config.toml
n_experts = 12
balance_bias = true
router_logit_norm = 2.0
init_std_router = 0.0211
rope_theta = 10000.0
init = "trunc"
init_std_qkv = 0.0363
init_std_o = 0.0
beta1 = 0.95
batch_tokens = 131072
max_steps = 3906
Below are experts of layer 5 (counted from 0) of a mixture-of-experts language model. Rows are named gate (a neuron's input weights, with its number), up (a neuron's input weights, with its number), down (a neuron's output weights, with its number) and show model dimensions 0-255. Each number is 500 + 50 x the weight over its row's rms, rounded and kept within 0 to 999. Numbers have three digits each.
Before each expert's rows: "mostly gets" lists some tokens that are sent to it at least half of the time. This comes from a sample of Wikipedia text that the model never trained on.

# expert 9
mostly gets: " ", " 4", " 0", " 6", "b", " 7"
gate9:467500561588500564467497541532479419561574549495436511533588499478541480453481463455581544500592480504464550527504494497553448521508390441443514438455432434612531553603482500527531478517468369576452504451443557572558565482558506499465485463576481564531386577469432540536534532484498531508441517478481534484528519523457577545524579462423543432540551522456460499475495484457495478568490444538609498520429527427486518503448457462515469532505501420488444441471500483485521436505514370582455449477541382534534617445504559511501483519472537503527596479479532507446562534486453502512586451512548454598590521523534562540422405477551582536506498541494484459459471465538510452612420540485536513550511538365440538503427473421459431509458500615454538511411456491569519460533569461
up9:538485484486426520434447495556619499486413557398435378515575568461491437536533466464506468494456439534574529567488505554470534566609466489459584494407465500475486440456459557525508486520550506508519493507538613550565446474486531489478528500452529549437493492530509543472521513477376417456548503591564605590492497559483543449522492487538558481392520476519453522496497476508448535542475567396547543530468507541539550443459546552529608510491499495539572449490472545457524521503469596527470546493535551493502493452540354381523559668518464546604521542567456574549501573612549472459480497479494465494523561532469490519537516537430595545541440539548587533514495425557486566582525576517507449542564489445479453539557508440559504514509474444404498469488539471465526522577476542
down9:483472477424515429559551492517447387483439547535466445444517517403522477488504488572476469545526557481564415487628499522520489560512486486485428433506478498542483478476464486518526517533432531537430477484476444473403500501499602516371502537613437511487477410527491425461510519443561507514427395504488509492534485601514467447536598434466522470493491513509505517539580465520513530440467521533535528477493481486517481446497444469484583442525483487491516449488444438525544537446469436520450516601577482447596416437528434498498415424512408534609469495523520524547503442538628519561390473524504556573485456476414536539447469540461528511463441455633419581492506540564506555407579564477526466459485516367462469530553560522551616432533513524557495498445413428540526570439514543
gate10:455548571530427600439588527431492513508475536538544497519475459541393416447484495462515576478641494537486485571571464466479488430536488579539433481473485418582514475542437444474521436487526505628520495448460432463442478413467431556543430516551464508451437494542520641434488490582468555527513479545474510446583496546455500457525470435518554481504464565489508459472492600518542449499571475504502487565404510444405483545439440402456413484485518459581472477464593457544364505483547513463434492474488563522533498476462455463531382433483488488525497504500525488474556458462397476525502455470508537545473492436484524522495419539580405502551471474486562465497524471493507520547502489511533465391411543377556456539542523430501473448535472347459496476463408582523483505503526563
up10:516564533470394506473568504563630503438492450471418477505487459548506483450460533498543571559470542458541456532463433461491498494582508474604603464498582545524412551465511519521490506470433462454575589508478477484447456472466499448479500555502460538466513444399580515525464536474491530411564450541487471427570381448361581565505504571463406416561520502529497593535477434550458582497486555503508521503426450443531561374515416427465506502518477416530531490511446537539447504545486596550501504445398531493579449490501438585558502465501399508458524481484444533447523440501476518505525503451473521472497515491449457450491539535506483633447395445609430507502591488536496513449542482374528500522509521437462471533542419540418411452543515544531462471529577476456462515518479463
down10:492575458452472516476408444546495525446474494543589424445455493455477408486501546576405397553535448517539463500470452541466418551533583483495486512430618554536512495519527516560423570532474495562451433437454555483531485499490400514501444564520561476556492438508521462439546541483505540526507577433416508534538594525469517491423471487572570427504513436553630508547442502542515570550460502605485522527503582471433467479466504516432508479514546432485410472497472460494505475456402571474446512532371427501463547554490458549511451505496546481494391578515467537486404485466552512450444501445477597495489538531558465562502527585451506495539410512470490483439438450494434485535433608459433524482492527433510470619532530540422490479546560535500634372532432485527535439534506524
gate11:550455503467520492497447445546501464500524367456494600439541538472563507573494475535490586558564502474510479379535594506525454419586472522418375523519378474475502489412484442551512433494492456438478474499548506422500509517382526426433458542557481508434469553488457584507528502538520458557424521541539528449499431509482464484483633451468490513572568468519450452444517458535563428453585528508593494564510537494473537465427456484606481537475558471455443502434574519501452492459556407560555476543528493491483524519525469490423566527457475492478471530482516443518544461615490435539466502539567520539492471591533431500440391499480514517473583585430531490541421470563541549417501484464425477444513512527577464475456357495443436533447520586529481524527448480597416519499439478
up11:537544499548502449549510557520501524546495426464453498445558476526450461560447468453501499494479559507579574543506401480548561603563572563513516509508556505587433489523544564568475392441479460507544553583460429493554418533461549454477469526526543381535459441567519482579566447525421462500513608479538525505540380413393441464520548567520500404454506485511497510480507522515536398546558474445540460463459568521423502494524619425489445569582523590468594537472574511488564487442455568486416497425440503502593543526507517548486547545576463525492547507564456539520620504471443527484518527506478501582575421563524456476493479492553503494530470543420502475589443419555415456478534466432503536570569519546503528499525522575486508540477457547462469423497456403620481513526520477
down11:567542517458460568546396499478488498533531400489530529457419506478555408422491467510479507493446441493544563492459405593470520553553524491528485511450459466437550479478583416456397442580450535446478509501509493397519424569479448523488482551421525538506559530488543464552446375520513549447457485546490493458485484473575520525480524467505478559506470515529559555449477452433464542481471495422493488467477517513583519477496496499508603554474525558674430524535467470620500462508482527581509500497517534588468446517442459551546595412431612526483447478431458516571438553507574514487487547377521595578455450491456463529441458482431553570532413456503505496442498582570417593527485472499542460533587517498486475564438550544510461526565571594492480473542445628513547483546488483
gate12:420529515519437524502571478498479446420521457533500557505509524492463428534465538564493425569498491517464468511692519591492440507476504466532430436520577394519510470557527613469618487523428462465460509448555542526459589515500472462540558433573526559468437550582468466509565484517473607558500534405504586483485549404553483465558613530443447545553486506483469496529557447416479434350444514532472492512550507426518573427507543509482438481510580492566516506519523467476507429433598507468530450519525450470493474464488513477587579489513552476482555487475538498480505535589511519556485413466484474491498458548530526502425425578386429498515484491442381538573448481570477465473593547464481470529452432443450529479477490543465539525530500460427494489381479525517540409443420509
up12:521515526554415524449527435537476535536549521521548499551505463567525532525460491532588529535513515566483451523604535486507536479568470480616409526466484569520451581533583423494578508600450434495516453560447571618578415479408485552528491524470397492493572608482505615441461546470492494509427520475477486479464508499495492522523529541455510494541518474605481480505470466383413645497516477486461553535441534521539457495410541505495588486447421491472477502545471536553456486457506517459421530496530397467451551410455469523539410493509453451557506454561479507466501530525561447626441445466455589445485527540489455475465578523462409475494490499475452514541527448444522561441601592527553513384569488543469414500448485444476523533459464461483501487571502572467409607526481428
down12:415529510490592477503596503549483462448458510475511538497442574570434481524332496434456459461555344539502486433462537518477444531492515426509531506530484510527516490507473504525585501584460508475480490592514504521514520545568532494500578418571419512500551396495428475424420659586494496461584515459492471408453552480468585498555525523405442538548492465485534454494466477540534509499469485615511487464520444552549558464469513586508481453497541529422454490593531474538525572492551576468489394508386478506515518490572528466511478570521436397481559627485520541535557434510491452472356485554564525525466380463464536490485468533606511571502555552491526482597486552523478525543444470472508505553446512573522542495508471572481483541514481460474473569447534448564505457477539458
gate13:501511531493528446529617543531441512620504464516614451525492449512604437486516519544522494570534529467505454505520557512572582486569493563492498452410514413428593381447515587467510563532407522560507443529471532438449539487550533490421484420570516481504497483510473484531552488561485537515463491457606541462515484512434520460589548444440468569522558573472382484401437451507426525451495483475508488491479458497459518551438536446467500454520525412511569501491423473513445557467443558482511540466594551509512553508434530523494483534504569531502447476488492507547537488518500437421461622472524436527427460435411498529377564486523428527487528426484468530489456444444422404558447569430476507477536547571496492455516465426544452465414463529407611496492460355542557465557463539
up13:510441539516542596499545491463583390558512471479452524554546556419532566538466514551439475505491564456469521552556468457519496550571462537501483541569450518434461460577510472518549524440481510444481503506387445469509403407550533518408564481492476480533441544435556613507502507557452476436490517499437487555518520535370431503517516469496561522418523515511483492393444478501428498488506543436506512455566512609499484541480458397584513486352571407487581494480517488391442516526492500524553518469465508538418456427429554470483599427502438488478446452515443442598506497458495482521459382532535522507501594564535591465572463437455449461590494484590553526534511474602471490527442552568466485547389521511526571410486505536468467574454474478493438495458487550567522507579525512
down13:498517527578514502489459493518432566468552496460541486563482595432471480474547567578438548390609517525534406573474476483626594580537460528530459444515502526514502557498600489528534462420543413490595526483536563486497448534517511651445511406482500462481487569512497449419461477495544598594446445443555491635555524530505492546562512436456522519499534573479586538541505536484417485539480560575530478509479487527567597571414499548484509526442539535580458573419598474533468522492462417506580496562509474368564533490561467456491479481543418525536556405593441558519413546497462528530500445498521500534485491475540480408542411534480485531548507516501531498488547509468503440503520480545534439563552482469519549564491522531459540506502464534570445528479482506468529414410554404
gate14:412474461562514553595646428486532490511460568519559484596597511447432552516563530463553440470459587610520508570456499490479419440496484472475493456511515529460476394461486548523479481561471464347457549457472545576422503604555484477476517534629467506446481470491532555520508517467596543496501541494433462543535555513455570531569528475556466545491421484542460456412524588469589444468488515495451529493415493447506520450577438437475506533609561496524478419550467459545445457501548450455528507515476476503432507517480495454541513572520503418480538452552481480467534484509509491526468407501480471437460511525515513627380477485487491448473522411580438555489541509520417399534438536523498489533419544544511515516503423541611539509444488551553527495562578435508592474404448540
up14:495452550393498512511466459523532513528423390506415477488547487528535486505420458528508508528554565504540529411526631357570494457517463511500557500480418470399474490510485446550515561427543473441615481501462470468606387456484519529470454536561550480537497531526460487507563500453487447433492567499502410491583539422436400441489460605555491516540469548464497667499492553539556513437522527431450518478543476564445483536560484517540480509481483514479574533452429518484427516386416551595394421573495504442525516551440468554488502499534482485502559534560456516483514522554555544382512534550475486506537538525498472581465526418509543497461522483457529526528455450437515576530495469514520477528582570573493364513496439591577491471463458451411539495473475542480486499536563594
down14:479531468485450602494616596563458485509481480560450423468515565500501573483489414484511496546550560522544545495573477557571505576524505526569505575473421517512483491482446544458528569394560463504538446439494491599438500522500402455560455429528539537487422549509515566502492496571536541424508479476573486548511522498529485410517420507610523457523531400537599510562530579525523472538521432466437524564483481434476466475565452450503419413556492473433545558467550434511553521524518531452523544555463561486469609559432521446527559439559485447539401472550501424502536487543479471478467520469575567589497509553522350464482434513479448552529472449507496487448466584371538576496431509458488414447508460469528394546516479568460603531498492567566442466527568442518456498492581519
gate15:552468454523538511565485550596471531511597416482478571482496619477539457495591456490516467506599518494477512481497485491489456445507443567450494463544536462515451470514455466487495533485509504493559537491548459560507557487578519441420552513542456455491511520517447479438465463499569476441559600518531425625428510561506464466515550487529418521556518508405484521505442442466499541476571601556527537580516573455439431451543472610604547467506448507491445507489532386589479527410506500512527494478466456498535474514617416521547508530495515471492513549507492456559563595392520543604492519513488458485529527555433395598597524586563499517581545553558455447437465511497492425573501543361469544505473572544517490552544494523554517534393422597487627490469485469431490524434493468
up15:497450397513513467625473549469448495503573531498562491499502439507496505490517494481542463478378415566395550416543507525485501618452476554494469448479548399547611463539384543472505490493517507479549466487493495493536463580509517479473520513474452474459418468545554489487491489454444524515544578501565538569448592530493508461548509574470493411483475510519437504511494541453490542489522528499508573462399419535535386455458458444583384469614534478509539526520592459489539417515596457413398428489587562472463476502588445563553559579495557526487590465476563473530441547457442594475436512547564445499438512447556458509458564544549536441486495475542412592553429548464499437467554596500494439503545493556527535536435423556545481523552497488405541473535436491477541433504509490
down15:413490528507471527492555459520427526546495530511483546469559534499444568596468460564518500531512549482426494408460588451434393553436509498381531481503513452493456405472477478524497512505503561561548482482424477530475500441509467471468514466508468516493420467444501525559448468521400530479562529444529458547527572569505549424489523474469548408447548549546512499383568536475483551464542487456497572567437453555561527451570544488526553422546486506510511561507588408542440560433475459381440441534418564526552481505446506452525463528462521516435582529422494471602447527556587637469527597459505494579469561493464601485496508525555536538477453542558482536521452542449524484607509640529469599527489425554510540469438466480484456554527549542537532442422532478473461636427486480
gate16:530511432541466529541557497639380538497514484510512516503471463542492438496473526524457485485508571610458501490543428354480516463550451477435519517471526479511409395556486485590481553546357514558522506521442613494503504583480545496540507524476510567451551499515540554493547526403536517552463478538451617464377433516566509519531504459522513477539414522510537461483483461491483463518559475536491566442401491480480472480440508455570516504423530526517539574448398567427458492535573478504555609396488520472565551516492494533459521473528468442573484495534414545568549437392418480453471477405476468511490502452499548523510494489599496529545630581543591561473500506541514444543429490457526471441352504501436493548523603544550549477414512511528502505522514459448482428456492511
up16:546402505569527572567460546498518459583435558551460514462486502545491511508612497417392499617483502512479600491545440548508531560505596483571481478537530553609450492507476485499612512468533563580429456559499451504544492484548493482483515496530501506506440470499501564506458575529512462526483504388478453539580471529516459475486460499402419425536582495489527506584525510541442514463441457548596557536628433485527499439535447498569532437527495498520436470505595477479468615506496604502433437540509448442550495518589432463507534469510496499606544574447516414468546537592429539506470463585547428495514580510550485465537483459534512469564524525471358499501516534412507498459447513535501517572503383489584518484582512564547506529573511555497466541522533484592452605562541497
down16:479489537494549493551534492423628502454557508491496496524487525456503572474590518523616516560498514448574582450513528538496462567490596453447419483525563507592514464528431511403545480468567596590566362514503431482427508504606534500462501502486528470479461486466488588523521492627564420477543596497561456565555473543449438475527526469416539602442530560441492462497462558511531523463411475563605449462571543484443531483490519544521420503529526487461468455470567441537501594432451541520450431585477523536495483462509544410545427481476573454506476515444482462504432596589514467502382485512554511456486562498529511570460508461562506469510452468489480526479556517495528442397495536473483506522556432408480443503579497460442463429579500492500386453412480584580493494504532474
gate17:556501464498620588656460514459501437573533508607538445420481576496507523523569586572481419530557556554586419410447509479478458520554489434486480536595509535496524421576501434481473611531541422472460472544483459493539606487548506530471501563524486573498533512507551489533490480491501544539529551513546487471483406581477524543550484471448395510407538632549461499504485488495498408547520493610440492456519450520508528463460467521491488470496534435548459462504526531444603510499456575589512551545506496368451497429498475595440485590529453446505556518546503532544532514507416438539430505540411559463484481526412514557425552514491524427420569449488491528536511466546420492512536415468476475515457516393538446546542489459495468477434564524477547479561455551416568523492424500
up17:481461579574465489503560408440479392494601447463404448517534422466523539454528472540458513519474534440497452475543432557494468457509505546411542456521488512511521559590508487460478484477498546565549550529568448520443497498497611514488464512452520490497458443535399512445552571644456513511600568499505501547598556511491591596546451533463440466510474437533487549518564463519457498459575621444457550477563437485531562508541587466493513456518458475591510562515491431515483454476476506504591477464538535466548513529574402464477479481587448453592497525431466627443471529511495434559515521577460468480499444503448535504595524557521566463495483563524465588488593433458453374570459509491506413408567483430416507529484490549559525524458548485490389511485567483468470463420522553
down17:502533508567588540536530549480446465471428517538562547507480480484493458451486503449496574510489548510426476506433437565528478488548477440613463476428588494499602579429466469500534411569502547433432500503517488509509526512507503565468581547498516579568501506491572418461433373480497494397544466474447556399596532493490553526447559476470513451422538518540499389544487494527460463535355468593515524494546475508530481519368589602453393511549510469479499531537508436528536480404461568542505479474450519468573488462484469457547525585461470450459565566535455406477495444552540492501547539476487376528477506558436487503460479506418588470530504598503437516439508545550546449601487478467467500539457549410530495492475542452584553609504488561547523506417470587478487508504517606
gate18:487434521482531557550521426514595543526485512558478597445489516500524488548508540466534556560501504503492375417455491475498570527422569515505345460529458539506551538505505529549466542435620516514555527502519445446460470399514496543444507501606503587406446475450463540582569523582448442491475476515538510516524466444548401482498501472537563542578504469512447384517545514518423481566536440446548540455490454459469494543427428523540595515438547419613533458433545521592455552527459508484463482540485401451398595405484555572443543432481541533587501573488468472483484522533534456552504521487534448464545504515522550429500463505613502383499505450464523530457459477608464457497566514376490537496495502565478465507548485459442465495540456574459442542470538444511462444490448592
up18:446485534499353467483466466405477490501496481459518476469486538530496367544510556588452514544527390547500489458493552447573510449472525518545386532530460510486527460423449523433510563487529534430564457520482519540609536511447451525417544496529479484510549528501469481510404496524419448462478450559520474463453540494428531518580470468467457481567410404539414471562603518565540515461564471515427504495432569546542499531458585422504565468404500510532507449472468558535575551423517582569509456393496581457543520486497432587457499511462559499571520411423537434474506473446432479553479517469505587471464435414493495542475503433479446497579512528557578546585533455530443564431476469464521553616436504468499540521517586468404499521479485471514604527413440574510486422506486429
down18:495533518492534480444445525650502435615535489370552499513484518541563499577455435528472441515512472479494499528466524519442528522431556459561455484526461532550489522432548610480471542496469510533476538541483485460487541493512513526491536543521483463461583534490550511576565470359530494524555481477461426421405464445510584557471581412599474544590458468492522415419509550555435535538512473546502552473509439449583492411440537501404496532437452513450499481561455509452501439484516487377556594479423589509635502462557437450464385557466511536441580521449597485561458490429503530489408417434489540561491476548491495478508453508447541484513492521546474483588619493513542531412570458487513548513486518484463520553610585453510481505504488476530455510545464438484598506480484429
gate19:480448487487452514461498473513596555539382448553485517507523489544479580602473504447590500463539563568438469486534532531583562536566439416526628484545498549547479608461498442492518455500527513487504531471556419535497486508428481501448454472442512590473539571462490531526526525482468426528496507468504488532544525493514483424543577488560559578489450522544441433567574436370464570482544523545467430531424502459405513539482349460583563437432434490497525578507514531451471500472504558533543525563467481461470459557504421455449479479463462519483421538506432456511479545427431546573500550454617404463467508551526498536517449511604505481550477550551552513536456436438541449547466549559446546539498576409427462481467483551534482485479551510459578522498626531592385575465512553
up19:550487527596519556480485435538528476481482577604488460490569503478536549493470449505448463515512502437433538522502346476501528516477504422438492426494538495556450391524406502525492490533412513585493522500556458524562508512506482468500470483549531469563396412622496534436485532565456517494545507541476468456526471434444566512488395439492546406476496539427492618456552527565410487499579499493481467531499470452406553452452483523431487404483427548564535554441469492576503570494482545489554476473471577572439585577468411521503479471464536433415536518511511494527480560592537640514510462437573459476531539559385487459480574572516459454514480530487477588550522411528490563543450523507471412493471495553460546450424545432522543548505451529484479437536452518512507513529329511
down19:453555548520595520492499512492540457483545565506533580597427469424552443544478486495476600504496486426421554535517503484374526448472448476516320543561412458530561422510526557500507578511429426527615498472461532480442498554518439576554467477518436544505523533506452510525480466492466543511611535489435541520508490414419498463467529495501560540549486466521512497525467541590500509539484485492590446440516621457540633569493468514533524542579491453497513548521479529479452537420559577471482539494506592492517437510457468541591555553580377598482552482493515513434440469440450514575562466603528475524431564489462494563530430518489555432465450516478480472553498519563545473395473473503516549503525541631543450556526525476482475523537492486553415445606573525476555507491435518
gate20:438581443426415569495508587510503527506549465510480531441455424453577513523504512541424515528676577511505506422559503523486524403579562446470380421546502538505478520542524475499516471520390447482579548550496517570533494472503647518540536522504595414422462427477469549493603476506473520467526480473575483409538459521533464508535479446485483509551455478549527472534492534433406457448478441576519485449545515436579496426493497463498536523566506410529495506602497455494506465421567492544529493567422496503554513541470446515559542484501548574534511500365414429476459482562500469548486423549533506505595490523491622378427378479574471505520442537483531446502532550539532517482472496557485531443502495491436469453508521485534490450602510565519484420505537460496570484390481506
up20:456541521528522488505376523538452564451568514541488485440432521549491556494446477462503494515440416479539514430481538440547421478493466539513552556488534493512497371490472546495562475493464587381423477445454489543538532489473395473510447507578452441377573534583547564469530490497490501455384406407405473412493561540621562451517512513430513565486490550524448455462548557449523543518430472503610537478535468500509556508554466428399519573546604536529475441484566612531496578547582500486450539486478527416502421546550521537444454565554502504482535439533533554500562508535477391480414522488490528582525527473489465485506485517517537457498593485474509468497452447484457601519558526504514450531491492461553513494411410489576501525447529529502516424531551604554570495394435539
down20:471448529475522415551467468483483483606534452493537521512437455421486498524485512458532538536474584524471512548485481495470469492591475531437488395482581472480510601478598480420445558459506514544454458614409546622599519464505478476477502381511544493486429480494469510461520477530465583608575576477568514567521540492529514531404568527593512556511523497508505497403502540543426492465496402396430471521498425555501539480480524495481391501488556466464513410511510491496496497651498551522582511482462595482514492469409525462523459462435531430487484557546462501503444507508491518421529527565400456496515473540492532442366421436493494464539562515486532545611607458487437527571598425453524509462517448495481558460552549455547449560544468629472529549536527523469545507497461443
gate21:492490526536563492621592471541505528537539533531483566522432538495536455488440491437501473493496527527428493448533472581571512539581565461464536402530466583585530547436553481458592492546575420431480523454529467550487514463533475481445424520547474555539589513554456614507626526464418518429549470459547562476451532545546488513598514410534451558527510651487469532560436519525423571435526449463520464528489515464496578484462426431424484489513510482513507551490496506432513457489528489442533562438434441484435542543430519518550409477490511466589570458478508525543542526425448529547455519625499487427472654467453427431417460582472374405443498499449449475541489473496477442472473515521476460497505521506504412557492502459567527540500457494471529460488568511438518378508555522
up21:480533505495582445494542548511499538545460556399467539492484561464466466566491584528492487633591519473414412554500416549488491527478465524451448487512555467582470479558577493592518582529514478496526486578442563499525526450478531556518539386520572503525436480472561525577505490486446572480386610497500483453531443565462542579501468495381467502611581590508550431553455488589444496425491458535518527478525468449540528446454543513468459547487478560616479515562455543497531504473493435580469450477532539536489488448542544419571477426481470496436507442470493473444446501534537476426588390557595438584554517488456525497465516467447494488451498553496552434537480550406554419578470472512554516423594471513456569520420501500548500586532614584494519512514582438521513511504495565
down21:475494488513523583502494493486441505412364454520556505519508509524438588438519560600467468561531483530560486485494485533565486536485512504480469442558513530479535601493493548482520409519489527483414461533477451516446438470464427477418529479611461521478497527483486427433481467620488530583573564575433582455437503560531499544405454468413433513404420491530573457447487468516501400486588487454526535483621499495557485478518642533456462509461494537480493519535506475521465495503498471360424519489404414514581461508616500489480498497566480492417488552469462570495529426503510515504537599450508379515485425514473515482537419508460547443495587498560464470526470543533444488523505514510493554518557466494493541483522479523415454630629531492471503479452472540544413499491495655
gate22:488561389528486514505433515534451556502487576495438513480499593517471583551517554450550554529461438526572496430618440471459547529478443442482518562391470385598606479493459421425458456533465491543412495487446461469562551458538466553616505490527507500527389415488521527638533478508533446439509420536500518558510446487524535463533541483474458506455510426599426629507456465443442555533514456542538503585459533556458552470466474518447485424494505500483465557526471525455556526442478420517505519517545397541458482489477441515415530517471437522503532578442571509429480452531503461421571447519552513474472465460468522503373435508515528542563527517498509554426548524463470549589529515467482486647465561523468597518473576410496497578519486534420547491562492440483514435481540469
up22:411626488570530542534621513532402510433531555572503532604457479533515548424542500449469509476451526577461520562534500508487495483467452532512565545465499475385542494470515479547418572487487510566546547482555458498493568529523490495437443429423623503508506469607544452517550422453489479491488509554549445503444436464465444519470429402502449436451555487468563589529489550554546544483494425446575578519522554467404515546537510560517510484505388538516548452497427469491613428480432411571488468499563479517449503502446595452561466532570513488510477544547527535450497513438522551485633473466550417447604567431424574458515426468473511576488502532427416433500519527481558561490454509491509554564483508540509515579466442540487489569386562472528486516525489522526506411565488553
down22:468523481455473477450494590502467471459497492450539500480341519526524461556431525452472495542534511510479559421461564493444455566574550489509441464470553458475487560400440444558557523590534539460427510492486466435585497487601467499565485502512420486484461471510468527466432513497552491553500440463496536544568538531417474543447581358540490503439584509476526507574423452557415505540471561587562489529575460417449498449485486552540492420485524446479467529513453526460526460526479535507580492405540540436467531492449535530560588475471492546509441518510563452459525489465558463391494458576536489538501566464451436534522477445576477583605509515432529522582481510435539557477490495562664472522495504617540459507508531484536633586464467538555459487418482602526491516553578608
gate23:467572479450550489436492536520536573504559470564594546472474510524466494513428483520494525483495513418580415453441537421475543549492476556501399571508390496431590541582500407518550540514496484474550497542495533474550509539482634465459467429445402556480550454457561474532548462442456531538505477467523515555442435480502534494513450448572376529540533502498431489508664518502495529486509521597476404520528603489519506477418433460453445564461456426498571580499526622584517478475478597413524479482489523478467526530490557565509482543449468478517508458525486478586531517407515612465457455467509477541486514482414500555450553606473448556529562537579459531482489515484481623526515497543461552548514501473422522495548393386502519465506483576491488497410481510482439494416607478
up23:516501473541500561380541536432422452416428578499473532542561431584458627524524439452501483533493432528417468471436531541463506574572524446502505496511502522528448374503420457554461471567504463542356440499500466457449532545503534460470527499536547457565513529491511476514473463528524521484498472489464499477478545430462448544548573529510466602604517703389528596601481431551520520527446520563566576455499497474591561510462471548467502497499452566608463533549577545492496447504549454518531471488505487454596389588513445421507548496460570449470519478523516501516485505564493441484435496465480526596533568473551498621506551549431517432428519538499547566506483473455466434413594470515536485454491528528544514524488442564547414491471541491478539463512518419545504468476481516
down23:463468533498410434435494537483539505451489584564435487464486439482558487447465461463530480559607463498465515603512521431441468449544545480501496540602483401512475524534496496454493481558600483465539552533512457493474577510558540519473398494485529440419497590432612487532459440478562503529453594573435462410495488529475453480356443465488614503481541500546380550535492517404561428546527440436427491447516558474403422432550518521452520501555506479493531465422492467494575497559526535468577541557502445450593526488478580535538434595431537571501530498499452541504406528488561513543544459519496561476464600568524468562497500562411510519448503513446506504508525519505470491458571533423533447560590476584446579663525572533468554534531466518529465514521490495507500462443523547
gate24:416531542496386496529503516531496606505515460581480575520453526505533505348512505547515524478511554516470448555543538540549498526473531465426499527597443400509565449556522527478478412500541533425486485479428518500564534569518474507436493511459499483481562468515497504371600508418466525433502445457573462511576445500452568411531587454556489525525395525597471459488443554480452466503580491523475509498496468391517443502449514476529499513553506531471510536576408502480490513372543519539496508615468532403451552463443456564498507520461554480510470461536524541470465539503415387472467451439534499527603567552519556519496512555527496542537489501406510495599543508586572457541444596597511468513374553436523522448428382451485463476524433511536469501519477434480565525463455393
up24:527486444497503478510551549480470470493568500577448531394500445439565540554493499470456438409514448542553516495446472477453526544517455553479415569502574548552411514519508477422530477520326495575464425467581572480485434560450537446496483473482537564531480561414503468452435522528477487515540541437546554524525514559488413467446589520404528414561560493480529513518533520494479512470565560549485493453492525496583543514520479440461577531527534546588462542420428519484466411582498517512523429492457502489511520552489515490611472421529458526522435436536485461447468437461510534464503508422509501535592559575490487552580476452462432463567424528552417456581590456549476519447499480579487532500450471520500479518496402394458406501373420461443558395481414546572479500552544607
down24:506549529457504498579450558553468464548504469429460452495421469484545493534510509443558537555449466500530513484554575546436530464481547504488456579499506553428548411525467479523549540457457449459569472427428488490524464508534550633517545532514402414519444532496420569406403589509532501412509534461508498523531569528449530513450495499551425467535473471473534457564493499526474430478464541522500443449442525524418492555536469501451557424500467490564565445506428548503516544490508535548451503451513535418588563396554400518576518561547494504538535481411501569569560491582400558555545577564575489574551427461455536494540537547436484397492468463499579551415550587377564494525514466455411520490515469514515443541397437504520385565498562465606580515507565512492546505490444571
gate25:396545510549485493516576343526404485535532585429491512375414523527502467491562460488581539464454519500509454433537447507520540522596519408414429515493474486514535524480503477451483499539591465504547537479494461479489502508521508415416463535513417601502487435451498539551508535567500447463502485538465526505493529582502569462523596534500485542555529585561486511466438478501428468475471451417461507522480524593485530513530436545505547478459505528484571474485396581569532478533597529494510476504500506538541503465538411546572611469536510455535497534545551429480497491484591514458480536423449557615505584365331507533449437442542489519444439496515554473568406528475529395504467540474565448508597487473408463430533446559530500436487472501458525470465572544445497501432585467
up25:589571519452552537551579450505410557572527497491414576581556409517526497440473465529455443416427395468539387540463544422446485486579443505435462487468456521478593535554583429518383525444521485541476487439495427474389464516433583492474491541483440472418505411494557475444468440444517553508479372539503501524478440459558472524492495560599480487550453544478545553514482522469569467510580413388562515562449537568396614575504472481488552402491485432475532419495530482531591488508496560549454541517550477518568558498483552616516492502501455532512544467441446482521410553555511445469475543451476471488459500572468588426491544506497486529503439540546513471445462494485480539436511491543455487518452513400489517448520515538469453535505485468501485485588423562476480582563549531
down25:419566452469511535587528476431537511443549479545431437562526561448515520528498458453428481485508483482510507518669514449542470523425445532484524549515516431430428519460460531598548496501479512556575588481627571474512483464443494542430501522420454442548538621523569510449485484545631566441479552522577488467582555418459507525468559544554540445431449402579557444427549483524529640454545515476455491523500558529526513530554511556539530479543405503477480535463439505609617528586510569539501459494510527494566509467436472498481569501524580534544427486487508552538461491596536535552529461525533534478569450531424477533516575454447452381483516547558498403496522468500450553471602444524495577428514479502501593521518466523580448428462518516521487484540498570495480539515499466
gate26:435459559580483426487553532466469481443564554453538522503498462537476585524517478528456492444556451549427399471505544411436529540487465442518431574575471501481540514486407453474475483588495412491525603552511523531451469468479423425508508505454499648437509496500498532564553544532537543450530443532483484560378525608465493527501547460475509507585486591598541506573473476470526399533529507481445417544505521470442472477490466438496523562417532498514395477499505486437465560495440476456497552461560564461487491523521501439570393642440590481565555471541471553467525592490507513471418566444523529507461410538458434546401493584482498464461514565563568558435463525496556491533556512474433520424451480570546496531564410501606465443552484612480589541515531481506500531472484534
up26:483498492459581503424450615601597562428484496545498427517557431533529543443566526393485450464528476511516503442509594431410430520541463477487527463443508571486478473544425433450494583538490531422530407424535506572429639508455506429491470499517475414458474541447520451483542518555534437569505497500454510512529545501578457505458563416514556535431420516455464529482502370444437516503524458580438456533464557491524517494622532500488503446465485521587569471482607522422608454490535478517546544466574567521617535542534517487507557446414548570541508465542457454515468420462551537525573484549567539540521539478523514524561583554424545442413505504500467538521474455471541492451573544456498512456409531461536562564448483555430422555513504458572544528575533497479488483514441502
down26:574540481587537489449507516552468413475444588494448455472494402561379579474586473451542555517519506511419418388456524549504439387468509492589531415408489612553549517485492463438362496502508554429510429477507483493469540476544503537528504482492476530431475486446508550529529461530511527413437499572498554481510463520511424519458508534553513588468411595552509469524491586523509503555457573559541564475524509473480552498543517454530468414532481513487537486478465478472482449425498518553458564503465462488429507509536518518580548530531558491513504473490510566548550435528584447405477450498425550643423518522469537480422520483561464500534467502574518601520548512495452428495559442458487653519448525478452505495419396483579491555387454537526471523445565438522467584444554452